Weights of a small mixture-of-experts language model, trained from scratch on English Wikipedia: 9 layers, 8824 steps.
Below are experts of layer 3 (counted from 0) of a mixture-of-experts language model. Rows are named router (the router's row for the expert), down (a neuron's output weights, with its number) and show model dimensions 0-255. Each number is 500 + 25 x the weight over its row's rms, rounded and kept within 0 to 999. Numbers have three digits each.
After each expert's rows: "comes before" lists some tokens at least twice as common just after its tokens as in all text. This comes from a sample of Wikipedia text that the model never trained on. Tokens count by the router's weight.

# expert 4
router:488535443481535527543497490479504550528470540482537503497520484485484503513460457582544518503515502482454506474483488520477515508535454470481491477480524532517499465497497465531518483532542523462488503491486487466497477498504509464512496493482497527468463446511525540501518495524510511509494491487487482486496524508503498482513511528490469477530507484470533466500477491451489458473537526459490495489495497519475517498514505468510469519492480537494503490479522482521468490477502512484497481481511550495502568523463484477505474441510520445539534461485486462495464444500501502557475520450507511494506511492504474475514515479498538539482526502542501516539504519555506494441506522505481515486505488504468484502448510534494517526465462504523473482508501514501490508520493496
down0:512578499469502520520501514500506499523444504502500500527496496493548493540499526503468502509489493541490501492509554536500502503499523492515451512489524514498509544489534500502483488498517498538501508477479589500443498471503459547502534461503508498544500481494474511498498495510504502465525459516501498502511453495505471469533498500506477524465476497558458491483500534502480572399496500503470479500439445520486499489508519518506492522503535469504479495460498490500499498489493464484468538500447488508503477476502491493475508529502506503479502505519441499535513485496460497477497493489467508509498502488502504518473500499463485507497500501513495530503483500498494500474496486498472503464548501528527539559499508483518478509528492448546499575470540511487458485515504497
comes before: "ing", "-", "ed", "|", "The", "ment"

# expert 64
router:485544450450561527578476477443512528508498529507505500481467514471554523475490476597502498511544526475461501491518495477520514535541503446519486492499507490497479475499503485559486501505545451490483501505519497522492507476456480454483516514547480475487502444497492503476496474487495521500490483510485493478521520485467501496492498549481486489481516483473486513514476510473503503495524507489510484509519496495480539518508525482477481488508483523503493460474517483487493527458481518460485477499526521500473541539458498477489490498533483479506526506502462474441540488500484488531501504470511523487488492513470436522549483502511495515495533498479481494509552521505514539410517475510512502498499479445475485489520518523501512509511493463513485521516491507486501480499475485
down0:538527481507519508509467498534528493467500501501506505538539500504524474501476500521491509544558493493546480498482501501500549477483508492524496509507510471473487504497552506506490517490506500496499515517522478497503541532502498527468507464487453548470503493529491504553531488541540483499485483520538468530525483481498529497512477488500426503497515500473469495521504510500476465517498493474490533472501500500521449496501516509463455470508555498459461498509505485578494507502503487483498537523508474521508498501464498504501499455502494503497506496571504530492500541496491549555501490505548492521541551475452500505500505478483508518500476481498496504485482471494489494496474507461540500578520558459540507507486537498497498467492490460511487522498490472495419517560486499
comes before: ")", ")\n", "),", ")\n\n", " The", " He"

# expert 118
router:482550506436602548536501540446508524515484493494530489508513486506535491434489500564541511536470507516458491469502478492534502475526523491475479457465473511489499490525512507540509479501567461467498520493468491472524476515518515487528479500465502496500487465491460493487504498480480518533515468529495468470519514481478500492498522520498482500514533514537512504493475484470491491482518509497485530533493473494497562508464482490487483452504510488526505464513528494478502538500508550479510506493486532496462543502497499457486483489477539463514527476457513459500491488490467527483535514493482481487505501498482489471487503527529502490502513457514469507484504501508461523472544504468484511496524520476518513484496479506490487492539428512492499546552503496468498498473467501
down0:498518495465505524547468556488517492519497520525496507473489515497444499532500493467477492510463482501485520490510483520504499516472554503503507461497493510505494511495519518479493507494484424520500526492488569487459463487544495554488498494481520497522443436479496547484501476491482441495536482497492508520529488467477488483500536535515502542497507498510454459507503501510508482451481515508505472470516492483493481536505501520499488541516544493561505496497536503526522465501512492515483470510496487509486508482460501487524487536522518476491513466486540478530512500485519503492504478457503485507493500534489478570511502497504502503462481497513527498486501467497439473510522501533506529457474467579501534501498501466540541456527470476498494453501536511505502465508437494
comes before: " the", " a", " his", " with", " their", " its"

# expert 99
router:485531464488552534530493524466469510509481518501510461535495504498504539523472455551536469533519535489450484486526496479492511507511478490502507490500501482528501497478532514587530505494557469448452513459507490479509490503479505487513479527567488478505514493496497479506504504527501559533483474472488474494532522530464508486523543502528506460503486515452518489520477494469517523521489502488505543494495469513496542536455524524511502482497511514490482491493504463509474537464471511477471473518516491513511534490517535493517502451520510494474516507470493477445486489517446508490483549517516546481513481560543504480513513488494514530471500497536461528517504498506468518434526488508516484467543498487517492483465479503487509494487478459535492491511524506494544529511502469
down0:510506501495477534481536527511495492495539499516456479474491510483510502476494470429548497484479527494563501491508466490501505501513531477432543503481478505545498530505496468501498481511530511496486446526527468558501485484514533471516540515493490499474501481500511487501464472500557467503456476547492471492498496496475500541415452453501543483522510514488497520496507518483519441517502486529518487470497531508549506530494502511441520488568509484488504474556477489460525497513491509468504506519505513502494479497544487539488536504480496494485450476500500519535490494512526499446523509491501485483534495473479472502519473495500502505475537481519447516491517477507520504510504502539523518514541495513494496438485536504527479502497508472491539460505528500503494512543491500
comes before: "|", "-", "t", "m", "son", "c"

# expert 51
router:546543450495552492505514477506495578540487520540514460530497552498506529460464449549556509515512534524488481491528501500516526530549459515495502524497507518503485483486513488588489482514566499477461501504487468460500493522459529485517512506503524451508510478507487491497496496547482481549519445515483445481496502520483479490482508528519455473465520505498539475522495469482484489491481471516476548507508484475501499480487477490494501503504515510514519493517521498468508468477504497478483506465476528489506546526511538497505516488517493457474517507498487477466471503510446496526493528498506506489490526536515465526519532516485509471468516484475475502501516489510469514456492495488530513477510432489522488529508528502476480521500468481472511493537489512499526535523530481
down1:499499498513485442500486518516496523476470481482465539501499532493482453499508512500498518523514508500493567499520502499489509501549493521515509502497499523500499500511491479498482540555500494512455501485501503502440456510503605500488495533488533498509527514458547499498505539498513475499500493564505491484549474502503518481475511478476487493419476497494497500493504497495492523506514449446501522504548489534507473427543532498479532571498505502496501509499512522538491459508483501498465495477522506516574488503478501461502486502498492496468475479494527508507508500502495510550446472507508493506479541514516531503457496501508487502498494499478499554488476506485515531502504462505501501471494424480500520448485501500507503450504500500472494497463504518538489473459500536
comes before: "|", "on", "-", "p", "il", "erve"